Experts of a small language model: 9 layers, 64 experts in each of 8 layers.
Below are experts of layer 6 (counted from 0) of a mixture-of-experts language model. Rows are named router (the router's row for the expert), gate (a neuron's input weights, with its number), up (a neuron's input weights, with its number) and show model dimensions 0-127. Each number is 128 + 32 x the weight over its row's rms, rounded and kept within 0 to 255. Numbers have three digits each.
After each expert's rows: "comes after" lists some tokens at least twice as common just before its tokens as in all text. This comes from a sample of Wikipedia text that the model never trained on. Tokens count by the router's weight.

# expert 1
router:115173157178165167099165117146133112123089161095080185143118161166157175102165141115136136163115063085159127112162100094152122151136129119158063096083148142114156091061172092109167121144133108116104152110088115103124143122095070194098071108146170135122129119084125059127129140066052179130127104135133082113125154156048102100133125130170141130149085138115098129160065120108088178112161
gate0:148163200133129145066113198078178111110152139122153101160121082086098070128129144118148101082131106138125111116106133156170169101130134131174168148158114180125104113155099155095151105109122126165083041135132113167129124095110109156112144124055146081123072117052098148197189158074092168093114141139153128055096131145173106118089085153162140109117117130089110169170132135153116147112159
up0:098134115130167114185165098085167147083122091150068133147140182151127148086081112139160195143091181166116148132146102110132109100193158140094164149067130142145150137105123106136157104036145139135140125126171116146137146128128141136162088175098167112133163106114128124189153118079157140097140103206156102078143126140153177090070101142110174125133069210161095176121166135097160151105098
gate1:102149205151097123117172171163136150176145110093083141131139165102127152130178139141098160159159074113189132097140083132144116196085120173137122152182161137131159059142194192107169140123161133138167129111140134128158147141137080167119063137151104126126176149129072114141117076034095127146127162083147115156121150080179117108073114114134169114128143095099141163147116146058145153138095
up1:161069135119137133092161113152151162084139140124098132170106205160168091088105068152066146093078128177173110144136122185148109115163141138120135081147146141122107141101113111150130149134131103068120123170164145162129081174069112153100117148126066135144091103168078161145098128098104094158057041071160144136171090130146150101122135142077159094078069120146152127162094130120113136134188
gate2:096155142096112133130098085180183136114116154107101157064127166166138147129122151183131134117090103124125166164162093110130153172180127110188123106140186190118100102083069133133097124172101106146140111123092196184121113108168163126069094089136165080129077149087079103133127090144096178146137086138145142124116170158027149156111129112071199060136125124128138165128114134130123141118116
up2:104116157155114116103094148136112178121177162092114207069147121148161150108075185098210109116137117102143122096115063170089098100171084106124103147086142154133102137070086086102136150109122098141093148132158070078118119128139114098075086139096117095136066092108137144098082151189148119118156102151150125165111063123118133106169168113109151111081098126155029142105134143142142159090111
gate3:129128152190157162119125168084109099082123121051128117128181133103117170159154163144118114198142132164170127123181125192171114110151147117152098093146146108186124169146187109130194111135112163104123107130115153117034170152111102179185107169168098150122136107173113138102133175106100155145141156145177155145169110189113144123100163156158118134139096135152121098085169092104171183074088
up3:136137094126147155112103173174187117137168131125136106153158093157141038072144111136194169085145123163163101120158136137096159143163116101093102118180109179132088155078110102107133113090132181111083088103172154133092126154130152098185145112111123065116159151167091093077173118164158153152103097090181138148093051151113144108122144140135149139165116103144106082182092114136166211116148
gate4:101122118131162112110197166142154113146150058169079106181132186145115169099100130096140116126126132135123121095058142145163191152152092104123083141127122134122124075160148183166156110143144111149173120174103147145080128100091123171125088130166130101167138129156100120153137135056065199126085125144138168066112138092094122144086101128149092076061103222104116128148126151121084174113132
up4:111098133053116126156098148152172118099099076133180155120130122052203108134128082163102090155146124150089098158116101108130172103114162123095136126109114156178115124138172161091140129144137094100126181094155167134105156156141180173177150077118132133131155122170103118090105216206132143104166071151087141113138133109211149133134140127119146089169101154147116100157114175124109204173120
gate5:069109111108095150176132119112164117191112167186148144147149139162139169123151130108115165137115050123108138169172127075124114146176152079148138105093116212153102101088111073140187162132163094157036069159083161137105142106153136163106075132090150148177140113148160129098142142135160143148062171121151165098143107152122118150129139116119072086112100174138143109159080091168160123119170
up5:094121155169102129142111135098063118187137074123041090130147206150088105088113135133173142150105169100125132109147070156101103129139129150125117102102158122116131166196087093079172087165161204105112064097100118088096104127115111110121146183133118105160178151082069146113148134094176114172127182153109117129132150151085146181160152094127150162144157103139142076112115121080125139072139
comes after: "\n", " is", " species", " Family", " in", " Class"

# expert 46
router:111134179175160114112066170146176165121145150092103159115070116157206181127130147133091094140116087100140143139174087086135135088152169104146077125120161172121148100191184088114116168082134093104112160085155098122146102077121145167157067142133189129059105095144091128161127130113059139125151084131115162097099131160113107138151159201188096123110118125124142134150071114124085129102156
gate0:124120105198137102096109133111137080221120098168141143127137115108146083139141162137148114196143140084121161132151087170063100058151094108095080140143163136113189151133174130154189139121105124093098142081109130109153132139085186113187106097144145092156159109108059131122163134127128124143127080142108139124059080178094154094148154175164086116110138136069169151173086157172138163124125
up0:110133100148110114087158132114146147122142131133175170138100183099099159131163120088112114086129175154065060074121159088104191146089137163129136112156145124125088085142178104122120092146110092145159158137183102147108140116158176207118132118124169148117085140133103111182098144156165140107156141105097077066070169197149183142122154081118093190087142156118137084156143175134119163198142
gate1:121107115152168130122128093138051194164083080171084143109108096152143072119153070113128152107133096130101117136135128149119177057122061173168128121183102130188096187111111174166126178136121118148115118102086134146173134116141129109128071123126116130098155094111116129182150174182177158160121076100046102159086212137089130126142105122118098106148097124141080162104092151113141157142113
up1:111095071121169126070145148215114087114105113133169107164163123106126106137121086102102139134075147138095150113093090030160168108149156117173118104125115188099207134136112101192139083138138135135109092120119105131107110129134113157096040084105096163142110119139158085142141124156122121126130105112120107115068148158189055093118140180172069156149132143138134140144153114142119086133050
gate2:128117137171108070105084142173096115139114033127121188083088122108149092067156117123129165186100138120123089096143111102045138143105142120078087174080117107070169163116161101149142144149122151122164139113143122173218124047105146102133092165124182115146123090086104146153103165146109136119127146108090138102110129130133064154170112163197147109143130127088151164143134124114126157083168
up2:158166191108103138203074061120158142120144110137125125114153156115178124119112107156120126151170129098143212105112127078102115082159093108082167167085201141090098158185096098128117124090137138143110071136120116120130132147118137099141117056097050186106175157103104095101097079150131136144124154120170109106203117161180153124173085107116102056159131142110144128147097136140143164123118
gate3:140149167127112144101110080116114195123135153099043097186080096132149155144142169155097069159115119140134137136177050142131103086192103129188115097122119116149117140080205139110100114154148164137077136116117093092095117141112109097179059147169165121102157092077163164102170155138104121137103081091116143131085164205134104145139140123125138150097187073180123129129105130127158103098148
up3:132132098089147123084128069149064084141130057124114156139140097146165167128122146110102195170102161111094174084117045151095079129133176130142105134194099120155089120092082105118124091183119095142137136176110142151151110166114149134125150120142143134099139099151109162104137185100169149116097091171122120095078086121175140138094157117149082043136068099161188157158114108126179118100171
gate4:141124143187154138139110122126174090110131123111099142181100163134178110108135164092060131135086135117152102190064102118126190107102196127168115115111198151118122136141103100110150170100079110119153142111098174155087075154184135138114029147132147110155104096157109121100120169099111150133117169144129128144162176204174127182132186159075090116082137133146140114178121126171074133144150
up4:135069185122112181128110140182074060095112156137122151165117123149131153053092079139197137149123100141184067118106165134118147100150100155115159174094088088177133135134132161111131158136148158076141112126090133098082121116142049169139120107132131110151110137166094098087172153144161119114101074145117172131097117113051112140102110132105194112129178148092079114165049120136169130123123
gate5:133104150135160118101122108117126140152167155137187198055101156100123213141149138071077126146155070114173096132159114112117117107121152161162064143124091223161209098122123071153140128179136125134157185149068124134130152123118149133143115075131166143099116107115094121159174108051116066150168123095117152159140122120156150116148131136116101123083083142087137128169135132153123075095164
up5:111139090141116129094104153085171165113080133184144137119155093088182142140095150115071090110116137095173139095165120187150120128062101191151145186138102119135119102129148104117155129136130062086178122163082146114143163117140174130087123125096113114115133125122142123118098144145077152091164137120113154122134137117118187108131161173171102044140130112046112092153129193161072025133161
comes after: " in", " In", " the", "In", " of", " New"

# expert 43
router:139152198237120138079128121154152130168125135119122188083069160109180121126138164143143047187130047121181140098157100120150164130159133138156086130095135110087121106145171131108174150139131117082154129094110106091114128088112105153145142111131179093069136145111137094128113137106088186128137109086128115090109161115112124132149230143169062124136075151138117128129092119176110140149126
gate0:169091126097116143091122114135126149138134205110172155111101083180168173110139081167108081151093140118172116123161156093160147147172098138140159083145116100105128124179163115101094104178166170089098125107155062052128130129123144090178101120135128072110177108123102091079184180179134200141177119144124099147098162162145138108160137155078122164116055131115116173126144085139119092170118
up0:103170149164121165118137107083167105112149122137109087138129138179122125125164162179185120083096136156115139082112173135157147164136156163081179163104089157113107074083140202136162099157158159155105132127102082153117170109163154121101140085133166117116141089219106160084133116091114108132133188101126178132088110066072093127170080177086111153172152137112120098067126134153197124147145
gate1:198076156131121156178154094160119127081139122121134180119111147138129158129115119147163045193142110093173113190126128079126134069173114163071048151096188140099162098102104142111149144132098121062114087137106152174107155124120083118114118077111115104138193129129159116097122129082135123107194059086143168094073169128180113124090126087128134119087118154146134151168110154130137116124091
up1:086115107094044129139127186128144080117119140119125168156176071153086132131093143130105091103101136117100127133102073198152106136073097156135163091139121110105169138100127164157119152125157091153056090158151100080139136163144082119124139095133144169126119096107117170138123086121098177152035111151061159117160139137102125134144179106171117168120147136148191089120101167171218164112133
gate2:151170121163151143128165080110142138125133133081095142145151080132124109146138154169113137155150161141135134103127164118097211108114168132141123142097090136098134058098139100076168104137183135120121114125154091105109094142145084108164066077041133043121164154201124117094158134146125201095177146141103131072103147098108181159116156119169130130196118129108091127198108149176139126083097
up2:112099169178109088092112104111088190103102134145184121157105125093116110060088087154153137124154149101137128139121087140110204107117133126131132150145148159189159137123086142149135110096163122150076155146141140096123038112123173220122150145113153148203103135104133070153093125158105073114121079103072111123139086131095168124165108111122139142219170130129138105147194140142172116167117
gate3:111143128187135128088160078108145148156162148138132154078125192084135120125196133065091178143107086123191101102191094166122179147149191149104114109101153157104109142104170121089083061121111137095110088130085144113150135138162116089138124111187102105056124114103170096101138170108076085156125131112098152142121089102162121065160201144129088119129141165115097130095154163133079134161096
up3:124127126157132105152068127079173180143134122142178164106077128068146144106164134151087070093119112105150129076119158141139147170181174132165053093173107098154162093108107165146158174039108154144144141144132123129103096112135145135157129078066126151095150192109153100103049127133151134154070106054099150087095103159108169149147155084125117153174144138178156104131142156129101125106140
gate4:126138147145120096146124225146088062119110114168145124144165111092165115116125124129118118143156104086081131131155149142051117131182063152093125126114157041140170113121108159106119144161132092172142113144161071154105186139040195112133125165148130115127159140134117144136108130098131122104113093220138162073148174083159092100116161118111107097209153139148130089140097139170138143092131
up4:122133098137182158126106134134099074123087089208118117171184148082142124106156166145164083144133086113143080126121106108045121145076121109119112134138129087082147102123111191077148162108172105106096095137197106096078128148090126110115176116167143130149132104095175047095148119154049108143171129073090155157122154093087092166103155140112112122153164154147163131131164184129152125158099
gate5:179175184143161158173139104118048106110154083114121128132083152150142133149108146141141106127167102101083129189171152151174098131092166100139098150057142176143080174067126126106131118133126156138108120098106126180118082101145154100183106040138116093130065132151134096129090112140099130162092146136103148118121142101091108110158124127120040101163138140154115158089203190136114136062129
up5:131126183155144101119120143130144133156124160080145152084048157172184150106080168191150137139160140094158122152133141104115139143109168158178148100082135115117149151114101122106188165154129144124169162119096179157115137150184110117102131095134122135088142130112131127168157083129161114071085094103167039166118204143079157095155123140077138146144108117175137162197114149132135175137221
comes after: " |", "–", ".", ";", ":", " +"

# expert 11
router:078174160194116117116168148153144089131147180109078141140077115179157104082143135093134134187151125080185135122216114081101130126195140162176127069140159116100110102106168120129172122126140105134128135096048055085133115104101083138193079099134184139091167078126106101154086099123123158117136107132128130096130210144115105183103127129134154117109101103142166116134090134131103137112134
gate5:111104153085129132101134135155069195084144121080107111082052131124162131140095146140138054113153181093210146089143149130089167113150116118084100155072108082143139121129126122037173102157097137191108125119116128163167143127094133169140141127135173122143171105150113168146105198067107145091125113101116164163119192084133118144132110125151126110128122153165111086129104072172166112124192
up5:124155130160084225083194123064169186113133125102125118099140097113135122157089113132130146129145181123142095143179138070125099127139127155105095153094127147171056153093111140136140132140097125161130117153137143116095144090156142173115110137153099060074138157119181159158134133204178120126157098193126125075107130082168209147148151144165163128155160095123110174147117116176143097174179
gate6:146123143159110048115154114182147109118132127099087167133106133121161121048187153124146131182138101166173144187148123125136118134096179145089154134116131163062174195188192166143107134136075086057135139126057096110123133089154155164124157102108119101091122153155144194087145090139069121137084134102107123187132168113102137160149113080123087102133127152122185132144108144100162145143155
up6:114138142173103102149108094167073097097122150185146123067105127119096194097115172156118160110209143168144125103101089155127160117137031192154151153096118184109092095174159097183180119125111171106138119130120146147114114143155119122126136196113135113149114132190125140100181088086078092118139117196174143179111144141130152124142085085146052146072119113152101118113113129125106129100106
gate7:146150061144148118093169148167141065085111198091102163130169158145136125102124162172133167158140110103156138127130105138096100109120073121113091145144126152102082175151192119152122105122141144085092120128076165108145158141096069117124062112167173115119130072152171087168102128146085131135114084190144120128151154125145100094053099162114100062112179101107105103067079193117158092142120
up7:128147086089146092113135088105128168142102144103134157167148211139152179086136113149099165117104070155169142134166151135090138126119186115173178106096101125189117149131103094128098123078120076075060114100079188165156129166179147123120137136098115138171094163155103136172076143084047134178152159174120116165141120101141078164137084089144118141133142146097131133173068094088144108151128
gate8:075141124115162173115107118142116118157073187109099155135142143128183135123116088154140151147107096114152180073140186126102130200120151121143145091176094142056098106177168146165160068138111117142152102095078118125116117153138128041072106092111144101112148158100127115076209100159109122101164111141173094130110176101115144092115100064175165138091109111101145118123070129134080134082084
up8:148165088128130117190159097168134128086120083090151168106097145109112133116156214091191139130103085120113151103104202135115095148084169102079137095195108177088107140107152116170159164156139139153151081100102131090113128092186137132142115079141149149088121125072110063130119126186155111106183132145112155073071098117118076113091160090172115197112114113124068114109148139151116123102108
gate9:156144131167124163089134099113084135069141105107111196137138125157134109090165141119078185112191162155103125174137143186101114148135141164127148089148143154104137133161180106127094119107109135114101131098061130079116107110115049119130118149156158146124159134168110146107103067111126162147026054208141085116184174172162107159132117151171129106177081174134138144147134149157101153151157
up9:103145099093171131179110149129113094142119180096097142171131108136122138091224138133135101110162192100151143089120135126154101110123106109144160088067082110079155161152147110088159059184096122126162118094161145106118115133114122156135109152100144146124129160113139139143118135120168106173130122030095112182065102114072106132113154187162079026091151121113055126120109123135112103136092
gate10:083116182118146151070153120130103168165094117118113131061127128152087118074104180127093121134173118158165165140117124109117038129167167161157106068171127123074116110105125090159105150141151145129177100105120105070188168155104110141178062083200140149123161128189098118123069124131120129100142109123123128099160125168138126055173135140115089135084098128171160133139142131208118169138114
up10:177138091155050126105072126119144090122104104180124219126147156156123132178185109117130116123121163125187066106142132138210168155152096132131112184098097162140129141172130114122133158124100120172124148155199155101045163108122132120105114159076125135105149170143123107052167115146166123113153107078107134138117113110108148144094123129119106077153195144093158103181152160126110057138116
comes after: "\n", " =", ".", "s", " also", "=="

# expert 16
router:115159175178146171077141117140108095138111107097096136100085125152155153112119109154139041131172077115145130128124080129139153103208162230189086132149143104095133107107133124141195126112148082057117136087126068117107150076102066148168140119098150106121157132108136087108086120073050166115161088105151082101151141133110129157136160172129097103129112155145108125102119122159091101153165
gate5:136128092144141119133097133132099163125172145106112172131094180073104124087145106123150108091136090117185152141108129105201102130053148142153124158083123140034115125102185151136053130144077124111153099112133175153192107128120116128187164109118088094098149200140099104082106119112102105124157170070154098120107126162119095172078113112146070123121066116153151073185169134113098162146137
up5:097103131120117141116202126161172144180158088141127125151077109095159156137080120183102166102175163138152118156097099109152150158121159154111156130179088086074086166137148094120075105140139134113158099144130132115145106115080082172144144173129066129110143067118047103132095145109100090110131105026180112088123101145204142125121139113124151128114036128133098121115083088128124127122083
gate6:188120153127140162094144144172105079111100128132172114155120130134196066106099145148148151187075113152207110156085091079111061092157102137078096096136140149060114119192164136155108167119133113064140143094129182136088150097101111138137153087124109084112125105087114151132160176195104121077149104094104158157146143098119138136127130148114124154177134080161108156118078127131195166087159
up6:132166112138100162095112152072126079138090134113109139089189138174041161148195137165101167082092108132097167089156136126147117125142073113111131114131123107102136059117103146092137129092129192162153152142054125131110139114082153146146190157128131077082143096088130137132204129096109156119125115116131108172088188099074197132057181128141143106115104143150116136120154108169135122171169
gate7:137141122181100111130149142212163051122088132057105113094109150134088116178160072146118096144077133110153106144146143132115118103149148163173082136225125109133124145173118131093173129080095147087086111071154085118143087172125117111111091130133135139139167128167175126148150104135108178132162049101116109134099131132114085098116160148109098157106118163106108150086113146180151135219179
up7:050076181100099086145174100135117141103145111136088170103126183147153143136153168169140154142128134125101082089131176157148104117073052145086146113089100144103085114158117110143097097194141131129092108140168151076178128137107119151112099108160080105110160112118112164133119153142165110081082173067135103188087139180113137169146149144195150141129132147103142178168158092072130152167186
gate8:134128156124152100135106178119093139169181147163132112149163152100151156109158079102122072102138135167179155159174106150154106090139109154147078157159143141126082123108169167089141125113152121157127107150116169056116090056101127072171174117115141200035112132084112131218171162141118118185123152091124170131135206114128170140136117135121145150121137161124162173139077131172095122151153
up8:086081160127133119139107132090117131099089106163137159079040094106103110123119120083188093146152113176151129143178074140165162118151168148141151124159131132093181164081094089145101156115133169119063081140148122167105121131093112173128080140141111117119167100177083087179120169083140164063125111108171098069153197140171144146157122142120181168138099183191150154142112149106121160112138
gate9:181144194166113112130124085201150185148097130107119123124115144120110077187094165120163126126155118128104162162131163114133130115190124127148151138132101089131092089172131126139253164122164125125092120075101128115095174102120122110123123138113121088184131113139170061164091092056126083131142123154065119113107178117098119154142137149108138090145138161108121137116118178160109181092216
up9:127100100142094110106142135144114128098128110122166096106127106146120169111062148097141118156107172138184119187129138119076113154037171156163165094157184135133202140108165159173077076140110075061097122179113115107099093180110122093143039137133089161154098152171108119137132109147119098147110136111128192108121133121127133093133046138158080106179100183099142154121096110081101113123130
gate10:161139111091112106136125152133174077087135097084134176130135116135105102111100105185198157105158127156188088157123121171138117157173171122139146134126095130126195061091126154072139193065117130067166082114142058211143115108059159120137085174182160091112134126082144139117106145116135121118121146154148128138110139157065096203124156151152127103183178118118126106133119113118126163113134
up10:132148090135127192099080144154098080085165138195171099101150107130093136117206059112197089084146171120058128090174118146086114157101134191145120105110207137132131153121206123115160137152093124146143193164155094130120153101139163115107129082150163153153138115137150099121142085090117101130156087118117146097190093077151117147083095128132144158092111180101153165124137101117122117143163
comes after: "–", ".", ",", " $", "6", ":"

# expert 45
router:158146131176146193082133126159131089171129120138046154115076145129161165115148137151124054187133079053146131136124121081180125101162167150180074097086107133100132131120108114085149109116166134092117158093089058118140148117098092126138138075102124084106163153108134069097131116085065174123123118119130053129127164144091078129118171109147164120117108126147107151163055123121079094115117
gate0:183171102168080138147109108132130170143216114132087113137101143108134127143160091154097165101063148089143084159166144117144146143172175142117100091148175165104163125128114105143205134153222125174132083076148128135134139155093081126093097118141107104123123119120119092122090149120075122075087084119131096151111109166209144101135127150127168095187135191131200141129079152136112161143129
up0:120128097203089138137114109083101072130138119107105160068156101056119150156144143163126103124129155061170076195115111116144091100091104141120114074137158087098148170159098162158135103193181129120090125135117126147149150143174152142156143168107105104185166141107160107160106161107113090168162187163092166127138101097157063119153152128162152167101062153128201100139095110126076124102138
gate1:094168154133129126220134143117138144150179110156139091132111099153140109133207101124154138132076129147139073144162146175121149119133126131219074152131059140058183095115134120147154131131143118108184087101156093124095131157069135168105143152142125096140150151097051151065146113113100127142069081143098130085180122109093111184118123121097135103086117150105169157113085167128069116165119
up1:081159127148152136111146101101173153135134135169131151093145167167134164124151106082129123116103078174127116083070045127098107104086077100144091181111091108128207104175101132096104141085145134101140115070186123162082096160130138127132154109068058154119152113099037059065135095135095158105148174121113128107134106121124104162083097132113114114128154154123082105141101143125090125065123
gate2:118151045135125086142053137157119092119061102136123091058127174127094154164137069152104123100161131076114135128146148119143121094135147150142139159149126152147183076099112139137113160081161176105077096111091150125161132051102074142129075131171104116078124111132142127128177114086119135148132126093080130139156096192141146122129131115106160140155037125170063169102090102168094150148172
up2:118093118102123103123183113105179222097163126112056129087219138134141147143132134092128106072123139193092159122075098120069136104101129117136142134174117166152057110113109065103158174175044152134125097113137139126094105164151110128156136091058159174158143154139056108159136130123096107123144155153137118109183140103128129130113107162096133151190129164151130126114157128090154128144177
gate3:100161130128119138148123145132134161121158112074087150130139136137144123167143117180096116083158099110089104148082142108135151166155087098161108078223108127109096069061096074159200139175152121115133054130111068144111101174130093113134100068121153102151127094140186118097106165119125165117132170044152116112168104098174152091113155163129169156140157136114205134122100143117127139110066
up3:083142119179092091115162141133170218128151130119147115105141150151108130118111081091150117120097140132130123025107123179149144178141119089136078115104100110128127120095109125136146200111118155134179145129129055100088147106100099139110176146181161109156127170166130104100173140119148069152113111105123124111205140099117107055093121138152191119115085149078115142078123067071166109151173
gate4:168102161150119150077097101120157121160070080087067111141105139206110109098135194135139116093133121115147140106136117054168160165172151124162125103159093110167132071083168129116111098092139141141160131131115134061095142117139149131172191091059076132085115173106153141122154109063089136132116119168203106104086135097151141168113144137137132104100106118130207120141115141159173148062132
up4:110124115148149130122127139159104172167078114117110150096037120066098154138174162137134141137111068106185072140107113147063132153097146102126113146123160188114144015137115118125115156097109100149134148164147182115071086083146171159055162085118174201186121173128097135101137111117102127120082179094142131120098129137156088127144135117142143128133167114124154180132124099128165082082138
gate5:146129108155157140106133121135076144188097101149055170132233134104140154130145077135111082146169107142104091089115146120083105122129145110163103131139176180160197053136096159081107161090088088143094102185123109108187124122122140212158170144118124102121137118135092111094165106107077143146104169119152092186103132076103146084101148171114136131095084167116089138152140116144095093123120
up5:134073128157140075103106166110116132192108097148143131164177136165091128092115051161146134180147146131130150113093135118132128081145114130130117141114131173093165130132098104158101146096098074086183124142135124149085148120124174147142127080199117118112136119115120185161112119092114157100212125171142121119082095211147135136153073158130146116150188092167067170077108141167045176102133
comes after: " ", "%", " (", ")", ":", "2"

# expert 38
router:140161148191107120134117103111113122155096148085036127081116158160175151131128131113132116106167087102122108115170093159151129081178186155208095086125154124106066118151142086090139072095174143124094154068110064072129138096106104152162105118123179126124189132136186109160142063141072130121151123115153068087111108103093099130126169110177108121195142132110109130117071134116140131126133
gate5:132086196131135068120140117134133193135128121165112142115136121201137095096119096102111149158136139159126158108133157090102064170166116145136119091114102121162135112115167093173160097161190154163118135100082122133138054188073082141198133101157110142102135167162100108124110082165112084168142111141177122150049158153108123206125156099085110170196106172107129100114086142086122128127127
up5:167115117121079118124089134186132136128111158157172124068107144082090110142169096182072123082120135086134121095123124146151119133100085114117112101152164133129091081213197177105123087111058173079120117144155086082123158099162128120126167166120151169110119089113107103085135158163135072116126101121099146176149123115098131142135127095150112163064108128207125087224126139136181163129127
gate6:155192163145088084116161113142149106120057058119068119153092156102135082193123117134137152108144150171170222094113135119181098165144111137103111129097101106126099146205094114060109082117190116117122099161175065149098128144114158136150115110092096147127130165070072110123128106133078115124107163126134141138174171141151105143125127090148113111129115124149099056185178120152097156135135
up6:157096156105133175146118102080066135071160129084055125152156063160135112138132096114151141106124163097128136130104127079115164127150121099097120151129088139119169145142105078142128142126135106193174101113057155085157103085110113202148118147131159218076131112103120074135063112153172136134141117184205093123150144128096102139148172161191111094172156171179129119161124116149146102133129
gate7:091122091170153119111134133126077098177052089095137158125173049059127074173128145117157157186119118116116123093160116087169122135150105099115104079137156142136081144140104141131162128193110131043133126142145091146129165114155016076152081119157126125147113114147138121154125103155108102106124124160092112133109180142154176060136170154173134124140094160150126152144118164175094120128069
up7:136139160155108144140059141146103171101123115094132134132101118170123114086124082125133152044140147113103130090184145148130139070163156122141138122151141196142113086201095103170152125127154147114146141150083146121141149124061117081121126122137183120061131086082114166183085086171129093111125108111117176058099140137188119099091192136113164096110145190150124122103114161150106034124152
gate8:133201107140137104169140146077149147180085113129131103094172110137190093173175177115114110223095086174151132156143147126100138145125127217131124163195195098154111149130101159085125135150134171094128063117088088122122156116137124186144113161127154154116125146145130148126126142111191133135112067118078101167107081112135126155160136067162167094141100101136088092147115095104084169103127
up8:104176179130135113102096164098172094129149159179166087098114131154161153118084105091157151141194184110127141121160082185168106090100071166132117077156100132136073136192124145110069147107140160140170113136152183111119132123131183143076128086120201178170111143141125108117137103108142137167151209099133106135204188148127081135116100128150083162122140116116130154159089101103083103154139
gate9:109140097178155124124164095092156159127145122068046127109149150133166135171077123145120121076170132148083152143100132105071152193176148112105115104126129153095108092091157130101166063151152162125108122081155105117157149166093131142189133137115123146136149164069126138161111047128104198107100106165083120131129157029122117139117156116133074105146155133121146087076175185173134100123097
up9:083096103125138155120099137178129156151093194209147138152128121151162085120123118076045081116098162130156071115137120096072151067129099149124069180164161116152083136073155148146078163093100149123100094142109139121071107109154105120102154172106073105157135175147131175102131160153128184175104137095055114170129091112107099124129085113178169110111140094118097110157137116093106169125121
gate10:121132089141162112065061112090133105104094135139136154150066144171096168091140175151118156132141115149112063132111145131107102072151108163149129141078197087128128180104149103147116114178068077126136114149144077109160109095089126163162107165114123122096148111216228127162166205105115101133092150094108139149065107106103107135152120144177110106132131172086122141091121114093152146113093
up10:139105141111139117126160125121079134084080122165125115108115120100048088130157161089156073158077137117090101115203137187107127088165082143126156208145136140124126141093159154131121129169170116125101108151082103093176121054106187170113087140141123195109175161158131143085202095103111116111112150082161126172130120106090178094143112177102176103107147141140099131136098078148084100110160
comes after: " c", " C", " p", " P", " a", " t"

# expert 61
router:124143174198137135086161147133127088116120147159058174115080169119134135104160167135146100166139047055125143151184090088120163117143184167138109059126078151119143084134087129123171137107209116102119157132096109090107101105132076156145098125112174096113216155113084071133144135116065192125144119119106092135115139093121086173124177132165147146145102126120104107118106100154101129138118
gate0:129132180122154175133110107131103140131110130140104114099082130184077127135095116142124111122164093036119141155109095040170167141110171171194151091127116129085061112172125094108180135133172076140157120113175105177124123112146152179170162096157075134097136069132102098124087141132121162089137144101108170118103133062164082123132111086197092153105191118147112129112121155170135133087108
up0:120192095170099077127118150108080064119083073118088131105128089170147103139149094087116104134128145228133132082064160082113139095090113118088102111120095151122174057131089119118105104155114133143091124121135082110087085201121122125102084125164145129167135121094170094139133139083142189131144153129116075127110130164141105129191161118127182150153171140200117110145057137160121109123117
gate1:120162124156108162163143124077114161142138132103091132141084206126150113073160201093171165144169134124168068123184118128149156095138067117125200105095088159095160113157127166098094138128153125109181138163122145120094133149169123177100104182112091196116152107066135076105134118100086138168087150175150110148053104121178123171144169167156108129139187134121143153122138112100134163082132
up1:074195172136145150149128099101112084088131133085118115140125147140141068109149116116156140178153185156145115123133098079147135129134041147100141109091139180188060113089103134133182139173110144111181123066142162116132141147129162113118154148103181132081121174144117173174072156185124129108118149126057137093132146064162132103163078104171156156096115132068146086158128127149110178169105
gate2:126153153165125101188148145093162102125095105174169164192161140129142114103137156139138129142108140157101082089062135169150136118155107206122132109144155132055178102153103085095161090105133154144187120124116105120111117093121144142121105147118112072115123116081111135104156052160085148041161101102101158095134143051133159133153082151149132144083150094109078103140077109071098146175184
up2:098080174144204140169131077175120133101147190070101193105125145151132080110130135161098102102075131120164190130136156106136100130124164109144182095165099142110116120094142181069123099145198193144101169073123113109144169118125129133080103087110148106153190139174149146083086118141109169113090090128120154117166107127144126084122100052089117127149132149133115141180115130160124183149179
gate3:181134131211110134153129157121134157085128173116115183142098131169124111153120165112113096168146137085103067147140091128127135173141088195134126094091116088132155135092161044154120147103134137131167075120066194129077115212059117135108143128148161139118104163099102134148179164097106142166129131107150191115128094096092139133121116073138113148124112140184137108094108063081146158103073
up3:059190107120131114145072094164084116116071124114102127208109094127126139187161112068104139115152080181042110110116139109187140129157204127140068121136143105159126115164138191113110126153129115169046174108161156131066144118114124098075178119106082130098120090131105149152099163103111107161118168164157150105105133108092132106147112085128165113138136115092127102156102138110111086155169
gate4:113175094183099129139157063199091127162064219163105152104139134114127145109151167142154120154163119105110106110123077137104171147159086153171100165117139147054110107118126133142201126085149151158145071156099116091111089120064121174137133124098104166122163167122127144116140113164142117116083086100213057189133100117084117114125143106117131122147101174167161117108105090136147128131080
up4:128211062152121090168072124115128136118099160131073113124157106132166125119114164135152104154085147140167112146122155069111139104190117141112130150076062117110176187116065130124184118152132070083134070132156089100111173070150162101153087187140140119092167125131195132123133128117149162165146091148158144104163132091104153137074071135147130146150157122189110081134127085170170135135094
gate5:139145093160122107144173124148093182098096086141145088164107141107113151158110134144119103147107112064128139115089088092112160092151217142125101121184099138070146125116111118102100148155141089163142151153159112149136105119138110180122123117092172130133158115112086066164182127111125170124172158087143123000162194142171056159118130168122126122121136115109108115153106178147126112134133
up5:124077185107142084158138097086159137137127132097117136108093133103149131148107123139111098113110081093187108179058096109124132133096113142183129093169121125130161089102123155133092093164160084190115109159108119139124064061166097107091159134054162098117118147157184101151117136099047149175079174065118186087088145102198118124155160150110161098155093127132182083118134132110120141122131
comes after: " ", " 0", ")", "%", " 1", "1"